{
  "n_layer": 10,
  "d_model": 160,
  "n_experts": 128,
  "experts_per_token": 6,
  "d_expert": 64,
  "d_shared_expert": 64,
  "activation": "squared_relu",
  "moe_layers": [0, 1, 2, 3, 4, 5, 6, 7, 8, 9],
  "router_score": "sigmoid",
  "normalize_top_k": true,
  "routed_scale": 1.0,
  "balance_loss": 0.0191,
  "balance_bias": false,
  "n_groups": 4,
  "groups_per_token": 1,
  "init_std_router": 0.00798,
  "lr_router": 0.00137,
  "n_head": 5,
  "n_kv_head": 5,
  "head_dim": 32,
  "vocab_size": 8192,
  "norm": "layernorm",
  "norm_place": "pre",
  "norm_eps": 1e-05,
  "positions": "rope",
  "rope_base": 10000.0,
  "rope_fraction": 0.5,
  "qk_norm": false,
  "attn_scale": 0.177,
  "tie_embeddings": false,
  "parallel_block": false,
  "init": "normal",
  "init_std_qkv": 0.0431,
  "init_std_o": 0.0536,
  "init_std_up": 0.0617,
  "init_std_down": 0.0617,
  "optimizer": "muon_variant",
  "lr": 0.0074,
  "lr_mult_up": 1.05,
  "beta1": 0.95,
  "lr_head": 0.00903,
  "grad_clip": 1.0,
  "warmup_steps": 200,
  "schedule": "wsd",
  "decay_fraction": 1.0,
  "decay_shape": "sqrt",
  "final_lr_fraction": 0.1,
  "batch_tokens": 65536,
  "seq_len": 512,
  "doc_mask": false,
  "train_tokens": 439800000,
  "steps": 6711,
  "dataset": "wikipedia_en"
}
Below are experts of layer 2 (counted from 0) of a mixture-of-experts language model. Rows are named router (the router's row for the expert), up (a neuron's input weights, with its number), down (a neuron's output weights, with its number) and show model dimensions 0-159. Each number is 500 + 40 x the weight over its row's rms, rounded and kept within 0 to 999. Numbers have three digits each.
Before each expert's rows: "comes before" lists some tokens at least twice as common just after its tokens as in all text. This comes from a sample of Wikipedia text that the model never trained on. Tokens count by the router's weight.

# expert 118
comes before: "|", "-", ":", "=", "–", " MF"
router:534503581506428494488485582545465474560439470493531499475477473499506411497476525497472484511534440480536482461478479487527500475577476483552455545491542536531599446464481540514509533504458504568488501529503493464581560547571420460497488543520495442427523445521517470562518444516434525499490548532471490546509509502515504478426470520469473505553493522495425530529417538470482505467505558574406529485467456484543455488502451498492499574545602553505447566489557507526488480488445496
up0:577518556432418531576470521484482507507494466502500463462434436490533434466423502553502495539435469460473508490480502475435488556457578504456488471399499443542508536528492554511475536567437510520552520470531496419565517551562493523566448472502557527499485467496504507534526502456542504534430451479495525557477519543486508468473514504481468472512471454534432465470492535540503504532513554528452455429472480526610479458551533508525495533563498489530468549477496537526487522450612507
down0:512417486552436570523488563460540476522544448505520516524500463545484448420528469571544558495462453530525529476492474496588450487524505479553522491447504509553460532553525439446474468440463427486483507492554449506475547455513525459466519541524507485483519494431567514473456517454473563452521532468513478493530578609580498511429471515497492508533491431497443545512494474505502493520474509531443546483437461486586475450489551521563455534460529509509533437549556529466466481477433550
up1:522527469515401490504486542493417507482556475464516484519527538504502444527602511517493536528493491496556467491511538564467461511531506488496561531514593543443516458453543519529503487491458488574532466514502480546461466422452532438475531529479508466476529475527481488487450495578473499518522528524410551571516499552485525520449507467521534460505467494492455558442438492466455519426511440466519449472489499435550503551547441500497575523493554515475506565511534622486451489386513549
down1:461525555520521501480550513487555491483502533533462561487513460513489535560541545423548454497520443523548504458465531433481433482475573496555431450455488473489581514455527490473549474523441483475487530505459565579550558490513485574476470507512474508530514592462537478482510460432528527452548420528417510507481461493460495503491494516561461502574508501523516490505471581536524482486528531572476518539515470490444533534557458496507558464489552473540458467510507483449502515456561352
up2:504447486468526487406521485519545436605396523493548441439504494511494522479544531444473491491515507520480500453529519543497550534483554459525514464425493522476521508513471481504566428455429478458449559500539506515513494517582500479477434494406557551539556512497570501479480478497480562530536450503424520518496477435462464456495466523543512478546457461529531503535461514464547496447530482544549488536494564480464536440513498563479512546518550440461500460527457538584436481572547462
down2:514457529478498495551479511495543463499568487511456497496490470506472472466503561512466463489484448524461531424494459596520512515546557593486506551514467481460539531558445437547462556489488438487508595473525501443515508471495512515508507566507469436457495437485398468568478492534485577534523523483572497537471464513434578462476484542455532501445551484463540502602544494515515557505499514495441489453532411563469552485532438525431547485447483479461499459537486523544464512479547552
up3:455508531523544451511477600536484521538494505555470527484477446462449506407489507490546502476497475473477519473543494496456560461465424492462516440501558540507475509481505518477530538529502416374501532501555481490445499443508453454497552524501507507492551518449490474540536475447495493571497454475533552486480464520455447597489550511505520481475536522531616578476443519472459518491526540444447462502577468526561478502537543480436614451521489464520577494457467458500485523505488531
down3:537483528518533572507515491447534494517450452481489516469488459471494485559501510543503517527552529523523533574461514413500461570489546463550535550531479499497519513521558461415501504504458589537473491495489499467552563515512473461531457442441491593427511451510496524489546527467533542537452499560465505408488505419554473500486414446467497522429452538499530444505574582463503483505493457549537524539446551442543459534449469433500444525523471472474554521518496494431441508553499461
up4:459490495501584502492584511450484485451524491425511511504471482511499504510496513467466547587518527493446446478476449425523488568513528530498554484507501516508484485433502473509444555465450450505503497605557425481501475433552503490488429519533514562451549494519519479472566498543498514482465499416517467498454554485488435538488457528540548553528544513570463550530557495591514438578473534499568473532434524554489505503438543565540500448504496447414513468478523420500468503501505454
down4:492499525536429472461485450435452524453517459497507507574545518397449548505480452502456521455499576563531495496522575456487545499574547524472468559531514449491461453544462498545497564499516472548511479476546540498520504495491508500472531427483538432472416560508466474527545563517525536532471495439467533498523516481528488499482529454443491456548544499590500458533451485422595489507457558439524457532574528523511496507496472452529484464483490466580526420437461540448567511508489507
up5:453480477523492501555436578512512472453481473454588522529528503517555512493509509470472555553549503538583474492565574546437464552492468514456471509394460489504519481481541550493465477551455474567488480503505460483528474450535455500482452483474513481472513522520514608484516523541578551512530562465506549497538493508517494546503500539523540509494512521550539492514534502392421476500444482492432473441412502456461496499435508440489590408493508524522496521560489457480580503456474457
down5:473590575524495478469449462506538484496542448545482425546490531473584553435464487543456503494474457483486485509560514501530473540448511517470511449527463447477506495452444463470503480525518484454491442585467503454515471449478495447488510524516505507493546517570442467516530510458436538494481505418519518465481424540555517493583511510544475488414473477399480487566485487570509483489534490586518524442567560446448518513472561524571529474494504537474522587508533496557523563459523457
up6:506486466498512506490518560511516471431465473487466558468567518472573431519485435525509500435557594509533408522518471505433517442491509556449467507539564539572487504475516530494456491549494494558463502462477473539456504492530543500494402510470515517529501554411426511528578560491491475489515526452485490536432518461507473531534471464496545512543534471530411604481536509475533521496523466444490515445464460476465520502496504487494492420527536521498499533491641487584547496527513464
down6:453559504515484482423510445537449524433518504577565444511503470502481534525461539489474573577510489536422562392532493483485483525448499504569505547496508472438548498457497505490533451528553466524499470538515504503454450481513526444519546477490456458523548543530541449538498462469505436489566494591572501508437493475540469530459505454516520462527517510458417537488492517461604512524527534544569498495541532507448496519531549569426504548422499501468407445519495482467530518481479479
up7:527522537478507609443534500524515443462519425583559547512491510571527374524511509460462522442455497460474520489424504477487590449539469494548456577534524465524482415446507503542491493495490540485493506532542501502507539502580428542537538527448470470465562432453460437432502430486456499514514518518565469464499476521508462504540509477502447529500438510504485538513513540543509536583516467538438528550478525455497495539446553557471496460526501531510531452434548508532485552503499496
down7:452533503554530459535488462472531475524496488565548532481493483494531582463532520449507549522471465599478568528582536493523521465444485524521473494473454454469527508531531505499468549487453473477467479590546533452522550474364443473527470524411504462485553557450468448461499476523478547491460531475418458491499545566475548411558552412502501437481506511493509536476451545446447521484539462528503470522478516446476517473459501508571525545485491521506493528497543400506501499553501532
up8:503479514471523504505463479516496483490580533392540539491498501501530502490447521506482551482476422480443492430542553489444465479535498477515493550541507433548577472510553489551563524525501551544548507492487494479581551448530504380519504521508454521477475521590477490463495490548457506472432532491500522423484456483528428443509482512487438465547477520539405474463416495549557487546481523488491398570522507465493488447516505523523568537483551522539526521546467526552441505565522539
down8:466458488556477551468466520548537528578454487605482416466482511541534523491442542481556521555527421469508535542394480518520532455443451458472488489525494519449511495509486482550487552484562481431505452489569488437519465548493511481416506495407546562536513490469491434519507536478499463461498506497496430449571532559431499541501510532495550531529498464494468506578506489490516509491503500460451504547493585460527518524471528461449503545465402519497486479544510462446515547451551438
up9:546474493413440528534594522530504548547489467552515528468473480517507443492504535497459460440464498514547510533497467497496564464571453557490466503549502519538505508446465450470517517472523540472522476520482440498470545622525443464498473504526501554486515491520539499430492451445499537441444583538465550514524463489475550565486515450508514520491474497525500431459481511511486567451579560395502529557435509498585509450443484480567422465504571550533517556479466446517476505496511483
down9:533557521545554494505503524487454485461504452462478515528534472378461593487505447462469512449469454482512460506556518452520493479527511475507480496532492477535507577535534466558540566444511533452565451503447512524518475470486574522527551481442522437553519485519534495442500558461483528553533533446608516474545468549531505469388492485490464461519513468485511513508549446597455521466438524516506436523475490485530550483497527483474497516556500470560507409471407572471517488480491546
up10:419575497535549405437505402532512508513481516509506421511466522464494525455549440490540471555551568587547477523542538499464497503482436500477509524554520517509474456544526473391468495476562462512467428481477499529489498576532541403479538559460497493480515474430482491461524469489558441516457458517509512536526431527532470532518503555526478494445461546508511493525500533509525481499519470453617493512504502521524431449621483519474517437510506483472457477505501482487531546557501508
down10:482524494504571479533445498470527524505601515485476515479475525553507515448490510413489516437467496464554526462456534495514474606549542459437560444471527473416525470525487503480549484394446591526449487480501560559497479434524442531503521501530503494533486519515528558486556525543500448512624445412495432513476506533497471538481453442511487531517487497454486531492473477472526501531497538474517536530491541543563529507525506539580540457465416476478568544524514502510429533475472490
up11:553529492485487475513524518483550512468603465499498462512492540454576507529554445558473469459459433532446506471503456445495517485555475467493529566506565478554562505522516480527460520506537469544500385547534460454468480499434486486482429533510419505422512464446485541533591443551487533502550517514452494483455486474502463491548516574467510483519523500548507472533460533493447550496505469439464387475509509450545560510463486528394524534502544549519516492522480451480503559513474580
down11:482559438549463486510489525482515390483441494461474512513489486505487553473511498451518509465528651469563481527525538578504456540487470519488524484494482516543465505475488515519545524508506513474503541469464597483531488505495493512602467484485527413530493536521542449499530488532423549490463498546566502512508461562484571456467469517494455464496434523457462526499523467546587541534553448528466522510474474547450437514455499454541476521537447512481451442521492515435592534538534597
up12:477469477464541497520502488517512519539482518509487449415532493555497547494552484508502567528504521481505507483495564519492554488526504440442544534490524417554570524477501505517528502475450534476549456489530375435498568497520506487451493516552529533465446416467502442513528433530487495504501500468461465516519468511534526454516503510478538504591433485507535509472509501461574530500528501425599548487584493518422454439541486546508517441538526473484387507562458517434424574532537481
down12:464457535552523502521518459490450540493511569509545434547433486537479526526538589485503422496479527515548484476499492506540476503501477544522425510454554513534424500499598537498468486539544469513432497530452517530486437574545467558460480484433495579481513533525432496556502526454493485534492486547559520469539441418529431495460491478503487541470485561393496489545509482494537479520509519481413505553441473517540553517555467499479562491496455433573480485476520507592515428504519533

# expert 95
comes before: "s", " of", "ing", "ed", "er", "ers"
router:549463490511476479461522469531433400496483496502550499460566427422497471493519527471499540522510524509552428560517502494500428488470520484505461520574516446480514510416584507513534508449513525534498499525522558509529472544535435486575507453517553498530529418521508417441435483489493452601480493520485503515572491498446507501471516546516435516429412541442523548420546548533538559577545497482522522546505511545540457468513516483497506535451495547491445496544453489492509532460574498
up0:563522541487430488512504472524502464468503541532538530526523471490482578570515505447534493521492557504596485519511526434567531486461517530492528469484488450441526454472608478540454504450530537444526541522526538450549409519511525500535503524524515545527523442583483457432409505506496442541476562478556468566471486494496509509506469472524462478410463533513500484435462451502504573525525429484468512542504512552555444473564471457484511523495532558450483530393474501527501473434504438
down0:438402505517516517529515479463512489470388495488482475475410527531546428590493451493496518529518455471477496543480501553407461644502514459539516471564489520522532561443483560480501403515496455517475560525509505531501473527500469470522506471524490463514511556455492472543503462523513519508523531517508535452538514477536475475405479578449566441504452552466512532581482468535503513517538485501583543488530531418476490467521534466474456520485462468446533545503490557448487481493538531
up1:496525550516520515425472465503428523482529487493499528469502481438470460480495506494525559467592485438499487534506490575471528565442562527429521557517492507456443348457528532505508467513617580486466530472436530500476487451489577506525547457489574485508525492573488473553418453506488482525522469506541513485482496460475534447508505512456439479414500511456522469458530553484481525536488485494554517539497541470570455542459548502506498443551473486519475557529466542569489504562509514
down1:496553527509530470514448478480465504499422485537470481524478557520421529543515428420461458450499417520488522529496454506553473453511529531486422415454557544522536550570420482426486478472528449500456531566516473521491485502484472492531436498525511490503511536461535501502524534526464447483582483438458391556524452587504491473489483460557523520583528509551490579547455481518468514484458441513542485468494481505475531479519476529580531478508501548516555580454538516533533546459545490
up2:512488423483459439475526404478476453523523561492557538449538470522483508501444487480471439545507472509537498508542469463508476553458465576516494498541494490579553535563490436493511509418519540502514491515496511449548461477406489461529471540435469510471497521524465489505503510555514527507475507535479481543593483438431573509520567469509403525450493502437503474447440511483569515432526467501538576542443553497506518506540587416478501515471516560490465523540406515530525501484523458
down2:491440563439564501534497567427497476432517479435511481548549509488476516539521438529436572483551504482470461519512575558494467495570467451448510501501496472469485479466483577586560479512504475538473537462481522497500485439557506496510505462507578538505482458537486554525456469522533494512480486512490550460486437472546475514585507561541590520450443535433559474502514494487584454594510492433539470462446395489481456486446420538458471522453477490485478476502486522525485518494505465
up3:493507545509509498510357471550504471477515519525466480431563470478495434549527576465518507453513491527469561553505511520546498497476462446454468463477512497466506527424551452557507490565501523461570505432482528513535536508472376513590448475548488515516541519441533489513501505481474483558480517496525463519459534480549573523510529531510500516550398528541485498452571459484514544510499504469542512478497446507443608507557436480492488493456411501532510531575451531443514528466516504
down3:556519438506514551609522527518466511509458531528501494485497470521478519461545487462507568472534526471519493449462480560433501544481502570579514488500505427602513493494485484480504455491508495451491498475528468565485532556534567497510452534449538467489460521575496596468502524537536462493456443502493465492530438455487506592515484473506501386531486424501487391523448479522477464457428518529479463464572547491520496553455489497498511448513503505487496542408447416552538455507513505
up4:484496532496450455532436450576499480527518462501510518462555507528428500478532495560549478547537459588550489549517519534510501463518503457527465476470438459408478498542499510504499479516540423566487497516488580512548487542550450422515506519517515440532482527481515532480493500520539483465470518472487489442547507537453526437523393493507441580507530489514400486467595540529518437506487579517496487465485506452506546463430495470429529587501551548506468529468433498511562457568506461
down4:502512478464539438481558528475447481449485490473485459522436487469525474560528505480442513485525533448492443495482495485595486386484524510561535460535476528575526511556584481484466455446412488444471550467495504497496563436532457536533495489511502517520520513533525555524541552477547435541480535480501470570487469473498505486538522470500584450484436498491498481495553406572522564488456443471516485506489406508460425484563570509537549482513520483513547545544512531511452480549472588
up5:464529548515450457525455440461573485515527483520495493484509493454501505492473413485497547502467466521501411524482562426541521445521497522544483431528513483508508473531531474554525510481475515489540595447446461491476501575466495489480421505491463567556450487521518462466434494427551547547474549421544485561548548473523508441426532524476470505487541482491539602524510506522501467563496435502526500490529495511521518456588380567513513456481540461549490456580506508533477497448526518
down5:541524550449523502486534546525487554489485444517457505519499504523500451411534452506504458479489451471466513514517484449417426484499591566492529551479466490573488529483444503517592526538489518440522485463486536503449454462558492521510591474479462473461541474449519523464593481516432451528512505524466458439553461506389518418515516504525546524528472506560530554481466525452459536497554494481425471555589535493555513449494526480487505562507468525514482582433490501487536510477438521
up6:484491539455521444473530467503490508515565518573534506465501489487503410490506511529506455552506507491531433558473611492437417582487498497517474525431529471512499486423460491582489464504525509510468525474480589478449513497472449490523513481429531510515539467538471503531453504444508429519476504470497533519491517511497413488522518521459464512551471450557532551494567531495551470475496484553528503533470565487551432480458485455470528506530572511518528542609427581593520457428501453
down6:521462499525523553483481522494484505528487467490517430512514433491478659539578547552487496512541489535438498521578445508552541474559495462519545483502502448418453529529515474474490514516531479512505459555484496520492436468532554546491422501539515480400448525489536451486524593564519532553561478520434473490476455513486588520396540476529494487523566530440482516543438461477442509506464456452510464507569513490510536496524574529518555468465477506495475496490522496519448519469552471
up7:488512498443496557457514470462488523469534559463544562551518528519462484531505500551457543573563470477425532471511503436507569499507490479558510519537512533481475545545472474480407488443524514420470451488498430466512591475519509522514438499450500512492457484538527491503574489515461466447480514480455366463463467512518501514528401597460499478520482509627451501461495515469438544517520458462524511499486503570485506498528498521549516459428594456490509465525466496497516472487456551
down7:456537558478520499583549477499497566497481436492447606535466537491459518512559489466501545546556537568509492528537408486467428476468511484532516514500450477476409496508578480490456508485504483545573492492515502454542507509428473536467527507476519472536483566464546523496505496483587512501539526509473426487482505589459564535464494410475517515554525512493524505547437494458500516502506539504488510522482454419482418471529397451577477465522536500534566523428527492486568530533477480
up8:530466540512453505471423489480494505424494496513516418484437506478498525471559537449455478454537535500560447527537548515511423487463554393471476566535526501503486474569522494546520508463473516443543611506566519468590502436466448467537489555501446478500529509523510459536532535503479529494560528515455479484605552539433506508462522504447426532473463459537475435457475550463479550508508474490465482526534434470542530426502495515535540553508547523452519480460464486540472534444442524
down8:458552484500461465538464526503539417554579507574500508529479479531471518503500486567509569445506469544523536513504480519508550524528419483539503374442543461502569541493448543498465554538464477535481462485468523458488479514516471474511486536514493482472488494549479498428486421495513472510431437522546522586489487508483460519497489465590485487569541463480527515576502450512481488449449539511485489422500558435595463495526562483531506467537504464526494531406563572447508475457554517
up9:489496499474469556462447499542494508521461443505534494512523487484470534431521526481465496489534535542525493453560489521514522399508443496417508490514578464429475584515560489452521422491504542476519543445439502542469470532512563562574484574481522551558484482491448534510525512492496533491542436450493531493567515590533463453561423496550455522425531512485476510491508473531491535537462485487468484449480546492424466439488496490506556470510581473527392561474440504568535460473482472
down9:553501423556529477519527523438548577497505512534526490466464440502555510616483537513504550466456478501407481429470431524542508533476524487472538489581428450541499459486467478535519570466530480558502527459535443441567519478454481495481568509460516486473515524460461518536417485541492461572521546555534426536472546476465541450548491557434444496495560444500495516496527503462518516513486515456494520567471489516586531538467483481536474560520504497449549437491502432508474450462506518
up10:534494481568540499448488448495463380490530525477483506435510421517466482580493503515482489508570539469511500541494512526423477488518518466537477503510416400459470466485540479554569462483532532471529533432477518507507523535436431498567458460446572474511523542554538493473453507481526488518488505604490501472455484539484538436509572470541473455512463546527485562507532482515519510631552540487535469519457508527512510443452507529527471509516529470461532477549445458490465589482540459
down10:479472523482516550472532527522582565549533413515446550447527509518506527440455459480483521524443431478478511455524558538526516490462501522532484508513531564521474528511535452505416479416548470554414499517506458535482482434554556556470452486493481574502474519488449530608468528481490463521576534405530567547563505502531473527431464506472492473488527508482535504523527464553472531424446505539487488470546451490542462481481529446482489461498454508572482449515487603502488523529474561
up11:432562504492492473540422584511544442536468530510593532518502488473564499405518558457498508591465444552498529507494414431529515512450487496566487464545443498471487460523470456545513523500472462461494497497515451483495423438491563491483490482573523481543536461517487538539513463431550413490453477552451537502499510514474480463525514485549474512485474545557518463493509470511511519465530515472591501542575479399505460497469532481485452480566499581579478474463513520533524563517528522
down11:531466539532535411488508491484538533432472524428511467476442502508458405526506469527522489475495515536508557494508483506477430470590521548510475515451553488528492526487443499413476488471483567487536511458569504537517488551546460460491503487542448490456514534454497488478446551479520517495494494589573474464450422504536440443500514440451500503480546509523451466497474520534449459533522471510389494473485510506482588456534491583540486526528459462555521493524550500500489573507536639
up12:492492457419536435569501483528519449487524492465471534511549442496454463581462550557492460584531555526503477514483483524501460549431480542515439537534484459498526538522512551485454558506606506470490482473461542482535470526517493467516504571447449574545489531454543443427532500450509493503470515508545606474490479508491548477486490448502455566487543537520481461549486425507493552478513537431483509573483468468588476456539536426502456558401455493468490476480460516459502504489552499
down12:496473499493496558522486488523480502525505430536475574553464494443510488419489608511518531552510570470466577475487456479488587477505472455477497524562402464499519448452479494509580446492400530450445434492567490481499508476512551549478493430505484510502516502569533511489515522479489483470488512522413486403497483468515476530466448504516599511521411484460510481475531488473536464584556507517529541471407539510471489529495505500426448513530517509565497516478505545533574514465479529

# expert 108
comes before: "|", "-", "=", " -", "Personal", " Total"
router:531503527511415487521517529518533438608487508454483513442548453506495426501472541541506508535493494505503491467532504549592494487537457551532475522420536539535575524502539537516489503449508499532496490530493476490574658570524485476530461472539469449451525436560526470515512416524453465489536545535471542483526500533500487499474470528467428468567489538439448445463463507450531561489540522485420583490472501542464535461495438459499474497467505525479476519474484549483479505466418553
up0:534459511512503508474503599569482489548470485460479587389469510542569460439504524533470561536479533530506525442464467539478489562577500488535535559470531480554535493494509463454526507532512513581473470544480500559511489513563471481537506468544513430455543410500546532488514478521513436539466440453514502492544450474485463395513481484537479524500429520533547556412490509442503449510468567489445519553444443481505475454568472479452527476516481454505457531491466471529497507420470470
down0:454505560539479509549472495445521496534539549549541477557551457512459489498448525489541460550569469484540513540510565521511501437482568477456485462414480492442461512497512436503473528450433504473514477474525546481444528419466493490378466578520483486451464552514459413527477513504542539579491539502505465526440544505550516548468521507539542480440530448512522479535541460499424498432489502484530488482512499480539564539452528574528485423438494579462489541550540498538552519524555520
up1:502528451496490507428482517522449430551500479506504518510522461460564463567454442514517504521446589493486492433536486533476475519568463525461488449537484485559500482467548461502502572491549491507483562500442501529532510552554539487455539481488526434445478455430493498473508567506482497477513493437533542534440558478485580453556441566511512474489451477471495575487552468527614481539485447498430525536510492512485419510513408504462497424555526552514401516478577489517503517488463486
down1:445514499480515468483458495462461536419500554460482493484450544487465480472507536467519508511510530511545496484434455520489495610468489474495484579463550446457452511513483496448595548475498525536426444558567422450537499539544486543485525462529489506535450483450460483492479452484503495478582428520478498517524515514497446565502511451444541534517594554560451483499479460485470512447484522505554472556547506498563520473572583535581490470454419480507543521467505511582415489496512494
up2:448583561536482469438529514512552534452539608465529516564526503532530452502465527449486456476499523535563470535486463492510480531521577532567465498470457461502551432471396541493491551466520526540532497524442417494498533590543456447473523526491522480474578456498573457498435560441458494483495555465541526506499492459522532485485483493449495499495563531535507472482461529483598500558503478464441495507394443527468557463474504570490510537501462502466482452476493440459484522482488514
down2:535538415496559525499421453432485458507422410508487470518530513495494558495518491558500497466448491445441494486493497499455584545531499501372518522558454425500498538512537403478470473444471539431526544476554496486615524488420558508462407568522510514498519472527431495506512502542551460506488461486436453549435494529518496512542536503469551480464533503512468538487572570514496452473522496476542532524478545478530499494549530480529520465494538470478568529504516499489522452522521509
up3:389497487525492460470486521508471458427544548455510527509482480508483489517467539560543484516439475537465467530481563555517410530485489515508485540585492477527521635519490545491411472548487497549477526552461490550501507527473476448534489506519451445498405498507446501526527536520523517524498647453484514502557538528509515497527453482424508451509447496468426489544546509513584505464512480482445541504518495480538564535450507467458577515503525455475461555510468476445525507568482490
down3:611504545508493474536454495436469557510463595443478491492532511478453497508510431449465444497468539458508470487567500500427544480522474586488476489531519493461486494546517454511499521451558508541492566552468516547483460490546487446480508525378468531466460476469457507531454534523565500451508510576566471592484524550417536546538441468455534518495522507506480487584480517536512478504556527533514564549510550557485458484461519412495512508440460467489536519457508460534558470456474487
up4:463497467470505470475539521481490495527491477433506550564431452535562530448553566536539502473511529552545492432463500578489492511484596614549544508522434525570517502566425488485499412488499501511495457480468472535408436517516468511522455429535445488420441503498561448510522569482439471533493503554521429538482484504496465505544531535537514469491508492553486520476428554561555542480505459434468537509491496516507476485485521445527465471534560526516491555499515513495462425509452540
down4:546530465470504487554458479548471467464456509571425507487455571476503570440519505537507472422491481505541473490490500564470464459494484496513500464510460541553512573490433488508498506534486456477498605527456513395531541502520512492520503410477469467465526483552497521550505528453484553544499515518492475489596457451511458512531390468518540509484513454499529481532525476587484496499541508491606555464470465504507472519486486520508523554529514430439587447438483503538521533476616466
up5:465487451505506529518466538514470516483593482463521534531548484507425562490455476494400535551544538378501530501507495447502495511502486553421490470512519506601499534517518454462518545424490408545460524597453522615454458492421532467541516469457458442498490452495459544446522517538475467519532498573481455491514499535496460580493541484579522496497478505470530524527555545486502479506506452562453552528466475508500473468486517501496533455486494473463484448498504441469522531549515575
down5:489443487540472477483429505445521511565489558496492465545474435494534496532497505491477524445455437491489493505509466501432536482473466501563470492521513499454487515488451537526561510545434560441479489499594566565457480414583549491536485553517459537484509449591513520489467508488490516502374397514509494512452511514447464522587488517419496515495547510502480529511507515482540461539477497471552513449498466544562476479473543557580502550532438550475575482549532463485532466452486448
up6:518488415511554468463434497477521467509545453465514469490495457535532483477514513533567504531586445524544540518530508561474501576589566577524506566432480459485493523562528481453519494472457485524482473494484512583523471535371471427486420497519526517566492501495459544550502542504488437438533546458512550581548480611446426449460508477446503513479541507511457488456513484503463482468482500474484539497523513445479506495483448482471510488439456544573517460490492570470512507511480519
down6:505480473468560506476515457491537504515503463533544488434483511498566525496512474503473472467502529529481555522522508556448504462426473431520455428465449524518569439464496520445521424451558444502543427489486484542503582451468415547499594529451500511466524533458472574502497516560508522430508530486439450410457540495513579506498559484505460463504469487490517516600471492509493488510491431603559551524472535464520513493568497538478566432521492531491512501562485548512503519507476422
up7:483512510518574496510517425554471475492500525544469460547567451442473486486510459469435445588445579517491506478540566503518470511571491542403415500515586529494544507452540507525527518547482500464476521569499472559484506493513457428472478427502487519497451531410454493470426539532427583492439517476457541466499493572525532609497468494436460476548550507486523509513503521505452509599545522520479457455453469492522512543467519538500526511471529540515511541523509492513480493504504434
down7:494522462474450487557481503518462602424478590515451487522470576526586504471493472533518461485545458483518475588497493491539516539498499548511476529492513480520464450530525449526490526562462492475528483505554463500484488500442503480522489495475471511466513499480521573540452484497445493508420476446384507456548582490488478466513544445481480529502503490472542480500480524510521470444525480597456622543521539539467437536430566492482454486483540463407508504550473500576498550414537481
up8:515553572406525526525433485513519582426527429510543509550555505532508493494507519425509535480497468463463536497564448548495495552508521564482482547473504474524444527558525495499433486476491438368491568503547482487526476546514492481491488532509463458431486461456479534455551474486529471497503516474473512439446435432520468492542510476457485548514522544594465505485551550523518515432497516464548543517519458489549495513472564597549535554535554447468485431525532524498532458492518442
down8:484503505549579484437459550514524462439496502529505475493456515491537520460540514494509502575501516536494443549509565514522471494477450619496453536539496492412518461481504505542451537478488564575485484546484491457510579495422524495578482490455513471510529506441447482429480544502491481519460549520537464524511528559465538459482448496510536556522505481458547484485461457566429517524461474491458461501477432487418532454503444475529512534452606562513441469454513502449501547600512568
up9:458505430559521555520509579493428451509554505480469493513507437532526498431479535528512516480455491530546492482419465573491572554493454486443527528522501483465546499463507478516526483562460523570545502517504547540460501513496516475419502498509504497484485444442437567579522436517549455484430483503502448552453444526458573494545502481439548587468506487446454599557493537510467487491470551539460524504430528487480483508442481458504491492565517574514516497578574522465520487427496494
down9:490500563450488438525511435562534504464494506557503479535486487438505513519539489483525531510535503494519585490527522511503465530407492471528450439499449497526472539464491546506508525455535454457455504488430437494499470499481462481591471510504417549550514508525538497429502469511531482460576479448461534454544553518479529582485511511572385475530561481506553439482497473537466433463533481478571423539557553522464556491551489518475451570479482446511468536490438587577519517512517515
up10:547467465482483503491507477483559486556496515503564476541438487459499520507584498445418538480521477475511465533501425495508518583459544444447546540502552491481441531524423488483588479543451440471469538558467451534523538492464444448485450558481584501481470522506500492594503522526427475417543483507457565504524546519520486489513425537573561489531532495525509500475417454491537502416540525456528475537530496552460532428481511424530501576484513509532550542505473512509483512560470505
down10:484437512526450515519496492517556500478514555475487486503544501553459543453509517519494518511419517562449539496448424526436561453584506581570571573497488557514516463543535524516502496479533519525502452449522551526438452520587534511563538519481441537524474468547473500496523490536504489518500583471463529516481452465484449466509430523469468485484497577444526524491527501455482583533459418519560451482496415474518495479509429543496448513537516438551542462529493568486461412503465453
up11:519473553520549528547521534542505495434517501431523463484524492522498455473515465566491510449465457530469451510475526465583547484549491474525482531496567505571525492377546471530493452566513539507550503518577457497558481588494457503467519492530429474461475520490517518558519500423472524480479476493480483489470489543483423482479502524472537568499593535496449502602521524465485593484524512554459477519409472531457511464484476529490520516484494560522470522404605467488439455486534523
down11:497479444531504557455488521575427509521514469472509474506460497462478558544509490475580443441430575507559611443527500462488518528496478483543479567472458498470527426483473530560461540497503503491512512538478443499449431482503525625496528454559546561506559576510428484513476504477483457513459477532439407533435466497526470490525522474558541506452468553492530516527476496484616554465511485475453503519544488459515478549549481494470515551534506450527471490510474485483451533502434531
up12:517515523523504554505499488510408460501512467415480495450496451487485467559392515553467546467506539496511479508496449534467560564461518538512534492468524432516468524448568447504563507491464525437511577592474458446527458550496434479525477521497500445462509519494554523516455432484440480494534474533504563478500483549439517465533510523515524490424496515529505484470603455496522461573515512521502465507441494596565495547425469529508508478579493479516505566579477554497534504475417498
down12:464557443504485483519470472476493485435506447469518475531516405536516423477564485467492502513461452504449440473489488470444532492602405509538534474594521505488455527502497479529556525503537580497500540382524491512480479454552575466560506443558540490521493494503501451468490482544567538530447500484493516505517536569456477492528446553455493539545537464494521511540492479493450505495393440478504557472589474483445499553519575550499546463444446472523545529534546492486489487529473495